Below are experts of layer 5 (counted from 0) of a mixture-of-experts language model. Rows are named router (the router's row for the expert), gate (a neuron's input weights, with its number), up (a neuron's input weights, with its number) and show model dimensions 160-239. Each number is 200 + 30 x the weight over its row's rms, rounded and kept within 0 to 999.
After each expert's rows: a language model's description of what the expert responds to. This comes from a sample of Wikipedia text that the model never trained on.

# expert 1
router,217,169,183,250,190,226,186,212,202,182,247,202,199,211,226,196,255,217,247,193,188,203,184,168,230,183,264,199,274,236,186,226,239,213,246,243,255,232,193,163,212,153,192,173,113,170,199,201,161,211,171,206,213,169,279,206,174,217,225,258,257,203,211,244,166,176,237,215,170,212,275,244,177,261,186,153,206,112,157,161
gate0,173,172,189,199,231,221,159,200,204,235,186,164,176,156,190,158,230,176,171,237,209,130,192,177,205,203,209,181,200,178,200,177,207,224,190,238,212,220,180,234,184,217,178,253,213,177,251,219,186,228,162,176,217,216,249,193,202,223,188,230,215,172,120,188,159,227,135,215,231,216,217,207,182,225,175,162,199,214,159,224
up0,234,222,152,199,190,180,193,149,136,198,184,181,166,242,165,185,211,232,190,214,208,176,194,175,196,202,191,235,166,196,171,174,206,224,205,191,235,211,182,206,213,217,199,167,164,221,198,216,186,194,159,218,243,170,214,174,220,208,176,221,144,221,182,209,191,228,184,216,182,179,203,187,204,213,195,209,214,163,146,153
gate1,218,192,177,210,188,194,219,207,189,196,183,196,227,232,172,192,193,200,193,216,181,199,122,232,208,220,180,184,200,196,226,214,214,159,181,165,213,177,261,227,232,283,179,240,171,214,147,216,199,189,110,211,213,198,202,170,269,180,180,184,218,177,254,221,172,135,204,243,157,219,164,150,193,146,197,177,254,193,238,160
up1,135,185,213,182,240,112,163,184,214,175,186,192,184,195,174,193,262,145,197,171,180,182,189,249,179,219,183,159,274,119,267,189,218,181,179,165,154,158,206,250,188,226,190,160,159,223,205,182,223,175,184,199,212,228,236,186,242,238,188,235,182,207,195,204,157,170,194,218,193,184,224,217,221,217,155,201,184,199,261,170
gate2,142,180,241,195,239,231,216,213,166,155,218,187,188,189,163,184,179,149,162,204,166,188,191,171,251,161,185,159,186,219,183,216,245,216,234,216,208,272,231,206,251,132,203,229,220,181,195,188,261,182,218,240,208,175,235,232,211,206,241,219,251,171,202,176,163,168,188,179,223,153,210,206,170,180,199,221,139,154,179,179
up2,194,231,248,202,166,190,224,163,251,181,199,98,215,218,227,186,180,222,154,139,162,144,169,164,182,192,180,200,171,174,177,118,189,192,200,177,215,249,166,188,185,215,182,197,215,197,233,177,156,196,234,206,239,192,184,199,249,254,184,178,198,241,264,233,241,172,234,227,242,218,191,182,209,225,177,214,221,230,222,233
Line-initial dashes, table pipes and separator rows, infobox labels like Born, Clade:, Founded, plus mid-word pieces of place names such as Arm-a-dale.

# expert 19
router,228,234,192,222,180,213,184,183,208,221,192,174,221,174,249,213,192,165,172,211,177,251,192,217,229,195,235,151,179,217,232,238,220,275,202,205,209,177,241,147,212,208,165,171,156,160,209,183,207,223,170,225,226,190,231,216,199,174,232,238,218,184,203,197,172,191,191,195,182,185,198,221,167,220,246,173,166,198,182,207
gate3,238,220,185,214,200,229,199,269,194,168,189,185,187,163,180,218,224,265,210,220,212,155,215,253,218,247,198,245,242,182,177,95,204,224,221,215,176,202,184,198,153,187,181,207,190,204,194,134,174,252,211,198,231,214,197,251,217,199,244,209,181,213,205,187,155,184,198,187,209,164,213,240,183,258,208,181,189,192,189,214
up3,120,189,175,196,197,194,195,209,189,211,232,138,177,191,161,222,166,205,156,227,210,189,183,219,206,206,161,176,226,198,215,160,177,184,182,217,238,224,230,218,272,237,211,266,149,173,232,194,235,191,227,138,166,222,171,280,222,214,205,244,214,209,157,248,155,194,201,218,204,192,182,178,171,173,235,144,163,196,176,192
gate4,236,223,300,204,167,210,202,246,212,223,202,201,185,214,217,217,218,170,170,249,175,210,182,160,193,219,200,201,188,210,195,136,218,197,212,204,200,145,240,187,161,227,160,223,161,221,222,210,196,213,158,174,207,202,217,187,216,192,193,244,237,194,203,225,188,168,175,257,214,212,213,207,161,216,194,202,245,151,195,185
up4,161,222,194,202,194,207,195,200,165,256,218,191,222,177,210,209,214,246,201,190,217,129,189,247,189,172,198,197,159,149,209,241,175,129,232,262,195,267,193,235,206,185,202,219,195,222,148,150,258,206,179,176,194,190,198,208,185,229,179,221,150,165,176,190,221,189,205,185,183,191,223,162,209,224,177,180,179,204,175,223
gate5,211,179,177,187,216,195,201,227,206,168,198,208,183,118,266,158,219,232,199,243,161,222,171,184,185,227,218,166,225,195,190,221,171,197,181,188,236,181,225,147,227,202,193,191,165,222,203,199,225,212,183,215,197,161,197,222,157,200,175,183,202,207,220,217,177,236,166,183,173,207,209,246,174,205,178,189,182,169,129,224
up5,189,229,167,236,192,190,178,213,157,205,195,146,176,207,213,232,134,199,175,183,257,229,217,207,188,231,255,173,212,208,187,265,208,195,186,181,197,237,242,200,209,223,184,248,169,207,182,192,162,196,261,234,166,226,153,201,152,235,266,200,218,232,218,181,194,175,226,193,96,208,236,191,151,257,214,191,121,199,226,174
Adjectives and nouns after the, a or his, such as government, public, military, political, federal, plus Year in New Year.

# expert 10
router,228,265,222,197,193,192,180,223,216,202,205,206,203,196,241,140,250,213,205,214,233,202,217,181,226,215,245,200,225,202,241,257,222,228,210,191,234,196,176,211,194,179,236,171,156,170,202,157,200,188,170,222,175,223,190,235,190,170,246,238,171,201,219,233,212,182,225,186,151,175,226,242,116,206,248,180,196,175,207,167
gate0,191,174,162,148,237,203,156,197,200,186,213,174,197,154,158,161,238,166,191,179,243,198,216,217,173,200,173,160,202,181,198,199,169,160,172,185,228,162,213,164,208,200,219,216,157,188,188,225,193,209,175,235,201,217,211,175,222,212,171,239,240,190,205,194,154,229,174,236,117,148,193,198,219,230,218,187,251,186,195,166
up0,192,173,198,204,216,171,186,229,233,189,206,160,217,235,139,197,227,209,173,261,150,136,169,205,233,180,203,190,177,235,185,215,201,182,173,245,147,227,210,197,188,186,202,171,213,201,145,200,176,214,185,256,223,238,194,208,130,169,181,210,171,183,249,260,175,198,185,200,170,169,176,169,174,227,218,185,177,222,219,233
gate1,202,202,145,208,163,176,215,205,202,201,194,166,209,249,219,215,253,183,173,164,183,219,199,191,200,158,211,201,183,193,154,208,217,195,170,263,188,189,215,212,119,185,197,228,196,164,159,215,163,218,190,140,248,181,242,202,258,164,249,167,205,186,225,200,145,249,202,236,176,201,222,288,212,225,210,130,182,200,212,221
up1,194,170,207,236,207,189,187,190,224,218,220,215,228,256,213,202,239,172,225,182,177,227,190,236,203,192,232,158,209,224,236,242,192,167,191,177,190,185,190,204,245,240,162,235,188,206,231,205,214,225,223,251,179,247,209,198,206,183,223,212,183,167,151,197,274,142,243,206,191,165,206,191,213,215,172,223,237,187,186,169
gate2,218,290,209,201,219,157,191,217,194,248,183,216,279,248,196,206,198,179,181,216,202,100,137,200,195,103,220,199,201,231,231,247,190,200,185,231,213,209,183,260,205,182,159,177,209,220,165,182,194,196,220,205,168,232,175,220,210,130,173,206,181,159,193,208,196,190,244,200,176,210,133,267,226,240,186,230,173,179,167,211
up2,173,210,228,169,154,120,223,200,239,211,229,217,202,187,211,223,228,204,204,206,178,191,221,217,226,209,228,221,191,139,170,211,167,209,151,218,206,219,231,220,223,242,221,265,175,216,181,233,203,190,203,189,206,181,198,230,200,222,242,241,188,216,158,187,215,181,186,228,250,200,248,172,168,188,201,244,198,248,255,241
First pieces of capitalized names and initials, such as Robert, Mount, Fort, St, S, A, often after commas or pipes.

# expert 5
router,210,206,177,237,222,194,175,241,197,210,222,178,208,206,201,194,248,194,181,218,183,247,223,231,265,159,250,152,237,186,240,207,213,240,196,231,218,207,164,154,247,157,201,188,170,154,220,209,219,213,178,187,196,180,207,206,236,154,221,265,179,176,165,232,212,203,253,179,177,204,188,209,167,211,240,175,192,191,216,172
gate0,170,234,167,240,243,196,228,215,242,198,260,205,178,279,162,174,250,214,197,235,182,196,170,218,218,166,202,107,245,208,229,285,200,225,244,234,239,177,197,152,198,218,204,185,228,177,210,221,203,209,193,192,174,227,206,207,227,141,192,255,202,229,222,249,142,217,244,198,203,177,252,179,161,190,231,189,194,215,204,167
up0,217,196,232,196,192,199,202,215,189,184,129,184,188,239,278,214,223,176,201,170,213,183,212,198,197,209,149,221,190,204,193,107,154,161,121,187,205,223,205,217,182,171,244,219,165,245,157,180,158,185,257,130,188,214,181,159,176,189,163,184,247,180,169,229,220,231,137,142,125,219,167,220,192,209,182,224,213,172,168,251
gate1,170,182,188,181,192,227,247,168,205,212,205,184,172,196,189,174,153,239,217,210,218,173,183,174,219,237,217,226,200,246,207,182,176,207,211,190,232,216,204,210,204,167,162,210,206,216,207,178,215,204,168,178,200,209,255,208,193,201,248,175,256,239,187,176,237,259,239,216,246,159,171,172,214,202,207,239,212,159,184,222
up1,173,209,214,180,182,191,212,203,227,224,239,211,221,238,209,186,190,229,241,209,145,195,144,223,171,195,200,182,215,208,225,211,228,207,211,194,248,217,163,191,166,123,196,270,183,221,190,235,165,167,174,229,156,236,196,239,238,202,174,188,134,180,232,174,281,216,178,209,254,236,177,140,215,165,243,245,169,195,190,191
gate2,171,158,212,172,235,220,222,168,197,158,216,224,220,217,241,164,235,224,233,259,199,192,205,190,207,178,231,202,171,241,266,168,214,230,229,189,195,220,184,183,243,178,222,248,213,159,251,176,198,174,191,181,189,220,179,190,258,193,200,219,200,190,172,175,226,208,209,215,236,185,212,232,211,216,268,238,172,245,224,197
up2,215,223,195,209,191,168,180,190,182,226,195,203,227,254,166,197,211,198,178,243,188,190,241,217,217,136,175,204,138,169,218,213,202,191,262,243,212,156,247,214,165,161,201,202,181,146,168,190,179,220,189,195,217,230,166,192,217,249,176,189,219,221,191,170,191,168,192,168,185,208,167,268,260,189,204,198,194,185,227,193
Word-final pieces of names like -ner, -nia, -berg, -ley, plus to in up to, date-range dashes, and table pipes.

# expert 9
router,203,218,211,253,205,198,168,209,187,194,219,228,256,191,217,165,228,198,207,226,206,217,232,181,216,176,248,160,190,205,274,220,200,265,160,171,243,193,219,199,210,212,222,244,212,153,262,198,237,236,158,176,178,238,240,181,194,222,233,248,178,199,169,205,210,218,205,224,188,174,195,218,167,200,250,204,177,185,162,182
gate0,196,187,217,247,211,176,218,221,208,228,187,243,216,197,225,207,179,202,238,178,210,217,195,213,168,222,202,208,158,168,142,265,215,230,196,207,238,154,245,120,239,214,197,211,160,169,228,222,221,148,203,180,200,159,255,198,187,173,203,209,180,188,184,211,210,210,207,173,213,239,221,194,207,197,187,231,171,158,249,223
up0,167,183,203,188,223,166,154,250,223,186,253,180,124,232,170,213,166,215,204,215,160,226,193,163,209,183,228,171,187,143,207,188,211,137,275,139,144,181,233,224,258,203,230,191,186,205,165,180,195,187,251,189,171,258,223,199,201,214,201,207,235,179,242,215,183,214,200,210,243,189,185,227,153,181,157,201,222,225,200,128
gate1,216,160,180,160,256,209,221,275,211,172,220,220,228,179,179,163,188,196,187,227,207,178,199,186,208,186,177,232,205,210,196,222,216,206,231,172,217,227,230,154,250,242,252,267,215,177,182,207,188,210,207,156,238,145,188,206,125,283,178,192,175,208,196,189,172,233,188,229,208,155,205,182,183,203,207,193,121,181,248,190
up1,215,228,165,182,158,223,231,256,176,224,220,178,184,227,153,189,202,244,258,188,157,216,187,162,216,210,223,215,174,197,182,164,191,204,182,195,210,177,201,213,126,210,167,230,147,240,211,231,169,207,178,258,223,151,200,207,258,226,172,191,221,185,195,201,227,190,210,209,163,189,187,178,217,208,212,226,194,190,204,172
gate2,202,228,193,198,191,204,187,154,249,231,177,182,232,172,201,191,191,155,213,199,234,199,184,186,167,177,219,198,199,175,185,165,174,199,158,202,241,200,195,233,192,189,190,202,171,208,253,207,263,206,217,196,179,216,186,246,193,145,190,236,186,242,186,223,134,174,189,222,224,147,196,194,198,122,219,191,205,177,143,216
up2,196,208,206,217,247,212,221,199,182,179,197,238,196,233,201,224,186,184,194,216,208,139,197,230,169,180,210,208,200,203,261,190,196,229,178,175,142,200,192,258,178,193,198,236,261,211,206,204,240,273,168,193,245,209,207,198,166,183,203,217,198,166,222,228,264,230,166,189,241,238,202,175,178,221,206,286,209,219,180,229
Capitalized nouns heading institution or event names, such as Records, School, Railway, Stadium, Festival, plus the second piece of personal surnames.

# expert 14
router,196,219,162,243,187,182,190,220,211,206,206,219,188,178,202,205,220,210,156,202,205,224,164,205,236,211,226,148,236,197,218,267,243,236,206,158,196,140,204,168,192,193,218,188,190,176,205,220,226,215,165,205,150,245,217,210,205,188,207,249,207,156,181,216,178,182,203,209,181,238,189,190,208,202,200,213,204,195,195,159
gate0,208,227,187,177,197,146,206,152,224,285,160,162,170,228,219,184,198,233,226,167,220,179,116,180,194,177,191,230,196,116,245,224,179,234,192,212,190,151,217,162,208,138,211,208,232,192,233,199,190,210,166,196,163,204,213,213,195,219,209,239,186,198,192,241,214,224,178,202,144,220,180,207,180,240,276,216,220,237,161,270
up0,176,198,119,185,201,186,163,217,159,201,143,228,222,215,171,207,184,191,197,197,219,182,165,224,211,192,175,228,166,229,194,212,200,206,190,187,190,144,237,192,227,213,173,195,208,187,191,183,274,222,212,232,267,238,190,212,166,198,186,204,209,184,196,276,177,211,180,212,138,245,222,195,235,243,169,205,188,224,190,213
gate1,192,244,183,259,240,176,191,194,157,217,204,184,198,243,183,218,167,176,152,224,231,208,203,161,225,192,173,192,217,190,227,139,224,211,152,196,224,224,200,225,218,210,215,225,182,157,132,218,205,235,186,211,214,176,204,207,222,237,253,210,209,181,181,257,139,207,179,213,172,194,227,213,221,224,175,227,182,164,203,135
up1,156,209,148,180,179,196,188,177,211,210,216,185,205,159,215,193,180,231,226,202,237,210,205,202,163,247,213,206,205,178,205,250,211,217,209,152,256,188,196,191,199,196,168,200,131,146,174,224,215,164,178,238,218,161,208,212,232,199,214,222,184,199,196,270,249,216,237,188,190,180,165,152,195,156,218,172,182,199,259,153
gate2,177,265,220,173,165,207,143,203,212,170,246,211,193,206,218,193,209,253,188,209,208,193,139,170,216,256,234,204,186,250,187,220,192,228,226,170,181,188,217,159,168,219,238,204,182,173,149,182,224,200,169,166,189,181,246,152,230,206,144,211,176,187,183,185,167,251,150,187,224,169,182,188,185,204,125,225,168,193,142,158
up2,205,206,210,214,194,177,165,255,239,195,250,198,251,197,163,219,171,225,224,265,180,209,208,185,174,219,177,192,219,167,210,201,152,235,225,175,195,169,200,232,215,219,246,222,225,198,228,211,172,186,167,211,217,197,198,171,201,190,241,192,186,207,208,194,179,209,196,197,169,215,213,184,197,226,119,176,196,255,175,194
The word by, and pipes, scores and team or player words in sports articles and stat tables, such as 2–1, round, player.

# expert 11
router,239,232,191,231,235,185,202,259,206,272,173,189,245,195,253,185,240,184,204,171,215,181,225,198,242,139,276,191,236,186,245,217,249,228,183,227,230,162,231,207,228,201,238,185,151,175,238,220,192,210,159,185,166,213,251,198,172,189,256,285,230,177,160,201,187,225,243,239,236,233,213,207,197,213,194,162,183,143,144,178
gate0,209,213,222,178,271,216,161,246,192,222,180,159,198,186,207,220,203,265,153,192,196,197,203,217,193,216,207,204,226,232,224,155,180,217,151,221,139,279,213,150,183,204,221,143,124,198,231,209,205,167,218,174,175,234,247,184,241,170,169,155,189,176,223,206,167,252,238,242,180,231,224,213,187,255,167,133,217,219,192,208
up0,146,204,199,258,172,229,177,209,220,214,194,209,251,220,215,238,223,192,252,255,184,207,221,220,179,220,172,189,210,137,223,201,228,197,161,281,174,165,234,169,251,188,206,142,177,176,232,216,192,157,180,212,161,252,232,197,172,198,219,186,224,226,173,175,193,215,203,184,201,185,281,209,178,275,168,201,169,215,248,159
gate1,232,207,188,193,249,181,216,253,283,230,196,162,185,186,192,206,221,219,179,247,173,204,242,170,194,177,177,213,249,192,226,216,261,197,153,244,202,214,183,236,164,192,172,199,156,184,242,138,208,252,233,166,187,173,216,229,161,171,170,197,174,230,182,200,183,175,206,211,202,188,158,198,223,185,152,225,174,238,194,220
up1,225,213,206,234,216,135,200,192,226,239,175,180,174,202,215,196,196,234,159,148,194,195,177,181,218,225,176,224,234,145,196,191,156,187,135,192,214,249,222,193,150,208,258,191,209,177,197,197,174,203,228,140,224,196,238,243,157,176,211,221,220,202,198,179,207,247,199,147,215,176,212,235,187,221,214,244,209,209,225,167
gate2,227,290,233,227,291,165,209,206,165,232,197,196,186,148,211,218,206,226,196,189,185,136,267,222,192,158,204,215,186,200,229,151,195,215,143,211,212,248,194,204,192,177,249,266,167,194,220,233,209,210,179,206,191,184,149,157,227,158,227,207,258,202,136,238,223,252,203,182,202,201,192,174,190,177,204,122,202,152,141,191
up2,222,239,253,222,183,217,226,227,172,183,167,162,223,227,165,246,129,168,202,167,166,179,233,180,198,181,200,191,180,146,210,205,185,182,171,143,250,224,208,236,205,188,223,186,217,151,160,170,217,210,177,206,165,206,236,192,193,258,199,205,147,200,148,184,239,193,211,178,302,231,224,214,225,133,197,221,236,187,207,163
Unit symbols and numeric-context tokens like kg, %, km, UTC, plus odd mid-word pieces in names, URLs and foreign words.

# expert 15
router,224,244,202,210,210,183,188,204,186,232,236,186,215,170,247,218,228,200,199,213,148,213,200,214,236,199,247,206,194,151,224,217,227,241,212,211,201,174,214,188,172,189,227,219,175,202,248,212,236,194,156,202,183,167,260,177,199,195,195,248,196,157,188,216,220,234,182,224,177,244,217,232,168,233,218,183,211,171,177,177
gate3,211,180,209,228,178,196,223,193,151,254,173,208,239,161,213,202,264,164,253,237,217,190,179,191,217,185,231,191,193,124,193,199,189,262,218,185,144,194,183,183,182,199,209,179,208,219,228,212,203,231,209,203,230,227,213,211,204,197,189,215,163,213,164,164,169,180,200,243,150,164,178,236,185,249,198,183,167,218,254,227
up3,259,255,127,168,265,197,234,243,189,193,183,264,242,211,230,219,223,215,234,212,190,205,207,162,201,246,144,140,195,242,194,180,149,187,176,214,163,234,186,217,204,180,235,217,210,190,224,193,193,207,163,225,193,176,180,235,214,207,261,208,251,154,253,224,190,162,185,171,207,178,215,186,187,180,190,200,236,179,187,185
gate4,173,249,235,201,197,247,182,193,227,231,191,198,221,207,165,210,253,252,184,181,193,231,165,234,197,194,257,177,175,164,201,182,167,217,199,245,265,242,178,181,197,243,222,235,172,167,181,227,174,190,197,186,172,194,245,235,234,170,213,205,254,180,183,145,205,192,205,223,245,201,169,200,206,207,279,198,161,221,157,212
up4,211,212,248,211,214,220,201,221,241,245,172,160,216,197,228,209,275,265,177,235,171,233,163,192,225,240,173,152,163,207,176,159,177,218,195,213,247,237,177,217,196,231,217,179,229,215,238,246,202,170,201,164,176,229,188,208,226,231,177,198,234,223,208,177,217,218,204,204,211,207,160,164,186,180,224,257,159,189,216,179
gate5,185,182,240,191,161,201,168,185,176,197,235,188,208,197,197,196,188,260,207,179,189,176,133,226,200,197,233,187,202,196,225,218,203,203,194,234,149,262,227,226,192,199,138,174,187,219,204,148,223,219,169,214,124,211,233,180,225,222,209,201,259,160,207,190,171,224,215,212,216,211,170,237,164,137,165,167,195,172,171,160
up5,239,186,187,252,202,199,212,208,209,198,227,173,212,200,152,159,174,242,185,159,236,199,185,201,239,223,239,190,168,165,164,202,185,253,231,173,200,256,198,191,189,213,237,217,191,187,200,190,256,218,169,185,171,167,193,204,175,208,209,203,147,229,221,187,165,153,246,246,160,209,213,192,173,202,264,190,265,232,190,167
The preposition of, also for, on, and apostrophes, in titles like Hall of Fame, plus biography verbs wrote, graduated, Won, Nominated.

# expert 18
router,193,190,202,236,244,190,204,178,185,220,240,194,239,220,246,217,212,213,183,165,176,254,209,207,224,146,266,168,221,213,248,219,223,233,182,205,255,196,199,181,164,182,167,171,155,175,183,210,234,180,157,175,227,179,277,221,224,199,211,247,198,211,202,231,205,214,228,238,170,220,192,264,196,207,229,215,223,145,206,198
gate3,210,208,198,247,280,207,180,182,183,194,230,114,207,269,229,192,198,152,159,161,193,234,167,185,185,211,213,235,202,197,271,162,235,191,238,250,223,202,242,239,217,179,144,151,186,209,171,173,198,238,169,175,193,150,204,199,207,241,171,210,184,213,161,159,198,212,244,224,205,184,194,195,225,237,188,150,142,207,219,202
up3,214,233,222,225,149,194,268,252,238,153,162,171,212,184,170,195,196,218,215,176,229,167,211,210,203,241,178,164,215,184,141,227,126,145,170,168,153,180,225,227,205,220,267,241,217,220,170,171,194,204,204,177,169,264,210,259,204,205,208,219,179,166,220,195,210,192,169,202,230,252,233,180,160,214,208,218,157,205,178,181
gate4,132,235,154,189,199,230,189,236,222,228,175,142,158,243,207,201,202,187,201,244,186,177,191,170,198,206,217,207,173,227,202,199,206,198,194,189,231,205,208,218,191,158,198,222,221,214,198,255,204,218,164,181,194,196,222,212,205,192,236,185,207,147,192,182,161,142,209,213,199,184,186,180,189,209,144,170,211,186,199,202
up4,199,225,248,141,226,211,210,223,270,151,152,157,206,196,255,195,179,215,125,207,132,138,199,184,204,207,242,187,216,241,207,213,189,189,221,179,162,142,227,178,203,227,173,250,192,194,156,172,198,176,115,173,196,232,201,182,209,201,206,211,229,202,171,174,161,146,212,222,172,181,221,214,189,217,210,213,203,255,164,182
gate5,264,140,187,231,219,147,255,192,240,224,181,194,146,244,198,167,224,165,241,214,235,180,161,195,227,224,198,218,190,248,223,169,171,231,211,241,216,225,212,155,194,196,177,218,178,162,189,187,248,169,185,132,235,193,204,161,252,158,222,218,217,239,199,161,111,144,185,242,181,156,183,213,198,202,183,229,204,185,174,162
up5,186,216,195,244,171,207,221,201,187,194,201,233,176,170,172,140,164,223,184,199,195,175,213,241,222,221,211,206,199,165,228,236,232,181,189,177,239,228,149,198,222,192,282,190,193,184,184,228,243,194,222,149,168,184,201,227,129,169,157,226,205,198,245,197,199,221,183,159,235,176,224,140,144,206,188,211,192,238,181,251
Plural noun endings and common plural or mass nouns, such as Song-s, mineral-s, water, music, women, people.

# expert 7
router,223,222,210,268,199,175,200,234,233,212,210,193,210,195,186,196,202,202,191,234,233,216,156,214,220,227,248,208,235,175,234,221,199,232,226,194,239,215,223,166,231,194,167,169,173,188,193,202,164,208,160,171,203,208,229,195,211,176,205,249,222,174,175,213,181,175,211,265,198,187,239,267,135,182,248,212,167,136,190,165
gate0,260,211,185,194,243,182,167,135,168,190,251,188,231,200,191,167,193,170,174,220,180,184,153,207,203,189,193,205,175,196,260,196,218,215,216,202,209,227,196,210,215,167,196,222,187,178,180,216,214,216,183,196,187,175,192,214,209,236,191,196,236,210,190,190,203,169,185,242,169,153,173,176,237,174,213,237,221,196,152,179
up0,164,198,201,278,232,241,223,163,167,163,190,225,204,206,209,206,199,214,144,194,198,165,182,202,212,217,216,250,240,208,204,188,205,244,238,193,225,180,178,180,224,180,190,231,224,201,248,217,174,226,198,211,162,192,203,230,189,214,153,249,170,181,197,212,218,201,202,169,251,182,248,215,201,208,185,220,190,202,165,217
gate1,213,171,238,188,209,229,125,175,183,201,231,185,264,204,230,190,197,157,236,232,223,177,208,219,202,174,203,167,226,199,231,159,201,232,164,234,98,230,257,232,215,149,169,186,172,238,237,238,210,203,171,161,263,178,218,193,193,186,199,190,223,166,220,185,221,219,200,243,152,177,180,229,211,193,221,230,200,154,208,182
up1,248,246,184,176,204,194,215,169,142,212,191,194,160,157,157,189,221,198,238,147,132,253,194,203,193,277,185,237,219,208,234,220,160,158,210,213,218,232,184,211,232,189,158,207,189,216,167,208,204,211,195,162,209,132,195,160,211,181,203,211,197,203,203,144,184,217,284,168,144,217,246,204,180,188,201,195,207,230,203,181
gate2,194,236,228,159,226,163,180,200,166,161,142,169,177,235,199,166,206,235,160,209,165,188,197,197,186,237,204,203,272,228,230,199,224,210,161,203,212,232,194,188,197,246,179,275,202,223,181,240,225,247,195,168,226,251,121,159,192,148,228,199,155,183,207,178,241,206,220,211,163,168,159,181,230,188,224,227,246,138,158,203
up2,189,212,236,207,212,198,225,155,233,220,210,205,175,211,214,209,211,212,178,180,224,207,207,255,209,231,193,189,120,182,225,163,208,195,173,197,243,204,224,198,220,191,205,212,195,186,214,185,169,225,192,173,191,184,247,183,212,237,190,178,220,216,185,237,259,189,167,235,191,206,248,129,214,233,168,222,208,190,201,214
The words and, or, &, as, including, plus sentence-initial words like However, Most, The, and section headings or table header cells.

# expert 13
router,251,202,234,263,192,171,159,208,211,227,201,160,190,218,218,212,227,203,199,166,157,218,221,163,243,180,253,206,170,219,238,189,214,295,181,191,210,220,245,183,189,215,205,235,150,219,231,201,194,216,157,176,167,193,248,218,185,193,201,214,245,186,192,207,147,198,187,204,195,226,190,230,175,205,201,214,192,171,200,204
gate3,201,185,234,206,215,178,190,195,132,183,149,228,241,204,219,189,216,222,242,240,231,168,229,225,227,245,147,180,176,214,233,197,200,217,186,240,212,172,165,216,217,180,139,204,216,184,148,200,170,137,203,189,218,167,224,190,204,148,198,210,162,203,189,208,180,181,214,210,219,172,241,190,217,265,209,201,157,150,203,208
up3,239,201,219,217,185,209,156,151,173,232,211,112,182,272,202,194,178,141,233,165,211,195,216,275,164,194,232,234,192,182,226,196,237,240,178,202,219,239,193,207,207,188,193,243,183,216,223,207,190,207,196,208,175,165,238,134,149,202,219,187,242,174,241,171,192,163,163,194,198,192,203,189,191,189,209,221,206,178,254,183
gate4,225,205,246,195,245,196,187,236,174,224,200,147,140,224,241,164,181,212,179,219,207,183,232,248,212,196,195,175,195,211,205,182,179,197,194,236,211,212,174,261,202,192,206,209,182,193,177,190,181,185,187,204,187,183,213,220,176,171,186,206,211,240,218,274,208,173,139,237,192,167,195,189,207,214,193,138,205,183,204,211
up4,177,214,184,248,235,213,217,170,244,157,211,211,202,160,187,219,233,143,205,213,191,230,166,185,183,168,208,218,209,184,205,206,259,226,217,199,204,205,210,193,195,217,184,167,162,192,198,236,213,182,207,231,253,197,196,211,206,240,189,224,188,195,218,162,254,222,229,202,222,208,216,186,181,243,170,262,212,174,195,223
gate5,230,237,149,219,209,140,236,257,187,214,177,174,175,205,211,246,219,191,164,194,198,247,230,213,205,237,235,272,173,274,155,227,251,230,160,220,207,195,250,261,159,212,181,178,181,236,194,198,194,223,198,243,220,250,241,235,170,254,231,219,252,175,160,164,158,224,190,173,236,209,212,208,206,213,163,195,228,197,266,213
up5,171,218,140,181,146,191,175,156,172,186,195,208,225,191,194,154,201,240,174,173,131,200,195,229,206,222,257,219,204,172,181,187,196,241,244,216,192,209,264,224,213,233,203,195,208,167,199,166,192,209,206,219,192,245,232,187,144,253,260,216,116,217,228,152,217,188,161,214,159,181,218,247,262,194,222,191,245,186,185,218
Auxiliaries and verbs in running prose, such as have, had, could, should, using, and verb particles or suffixes like out in pointing out.

# expert 6
router,236,236,175,229,212,172,187,180,211,190,211,157,176,208,226,197,229,269,199,226,201,191,225,169,227,234,209,213,203,209,246,205,255,302,223,235,239,243,197,186,180,198,199,187,155,190,225,222,203,183,148,187,222,202,241,192,218,238,215,256,190,214,177,191,179,209,185,241,166,176,202,221,183,211,181,195,182,148,172,176
gate0,151,205,236,234,190,161,255,216,216,166,212,211,245,131,201,223,176,249,142,237,199,176,185,193,209,168,186,204,212,201,224,199,206,242,203,212,244,228,198,183,196,191,182,183,184,132,187,173,173,197,202,207,197,210,193,206,253,268,192,227,185,156,173,206,181,191,228,144,223,172,193,190,181,192,207,218,214,165,200,216
up0,236,159,227,121,252,238,207,144,213,154,160,175,245,289,191,210,159,198,207,165,181,236,177,225,229,287,224,186,201,194,226,198,244,171,227,179,252,238,184,240,245,146,266,240,154,163,157,225,190,154,174,270,182,186,185,255,219,160,204,215,180,212,204,178,169,175,152,160,203,188,173,237,198,194,209,173,190,202,196,177
gate1,187,248,178,306,179,240,216,190,199,199,216,208,202,188,228,207,230,212,172,225,157,133,207,225,176,211,202,243,194,194,205,204,151,246,192,145,224,185,210,171,199,242,163,181,197,150,199,210,197,171,217,175,244,186,220,161,227,187,192,228,206,223,200,190,261,196,222,224,248,165,175,260,183,168,130,150,220,197,175,193
up1,283,140,171,172,239,207,234,207,224,188,208,195,172,227,233,229,184,188,174,205,203,238,184,193,214,202,244,270,216,148,134,223,195,166,200,185,153,167,218,194,174,241,193,197,176,217,185,233,208,259,198,217,135,211,135,186,172,236,185,190,188,249,186,170,201,167,180,183,225,207,195,146,194,246,232,182,179,221,198,223
gate2,207,185,185,210,213,195,200,116,228,215,192,136,221,194,184,244,199,229,180,156,232,149,192,172,209,220,155,199,204,215,280,251,198,225,238,201,225,241,134,186,200,198,196,153,214,213,220,205,237,214,205,218,229,209,273,152,206,197,238,184,183,243,208,191,183,215,121,182,204,150,177,160,202,213,238,190,281,192,185,140
up2,151,189,180,202,205,184,223,250,207,191,173,137,200,160,193,230,197,256,225,212,220,207,225,208,179,181,184,241,194,236,184,157,152,227,241,168,175,194,185,225,141,240,268,285,212,194,251,199,163,153,252,180,235,192,203,190,195,193,204,172,211,173,166,249,147,214,185,228,161,197,196,174,210,191,209,263,206,190,178,189
Inner and final pieces of proper names and rare words, such as Tac-itu-s, -ville, -ford, -son, -mann, -ski.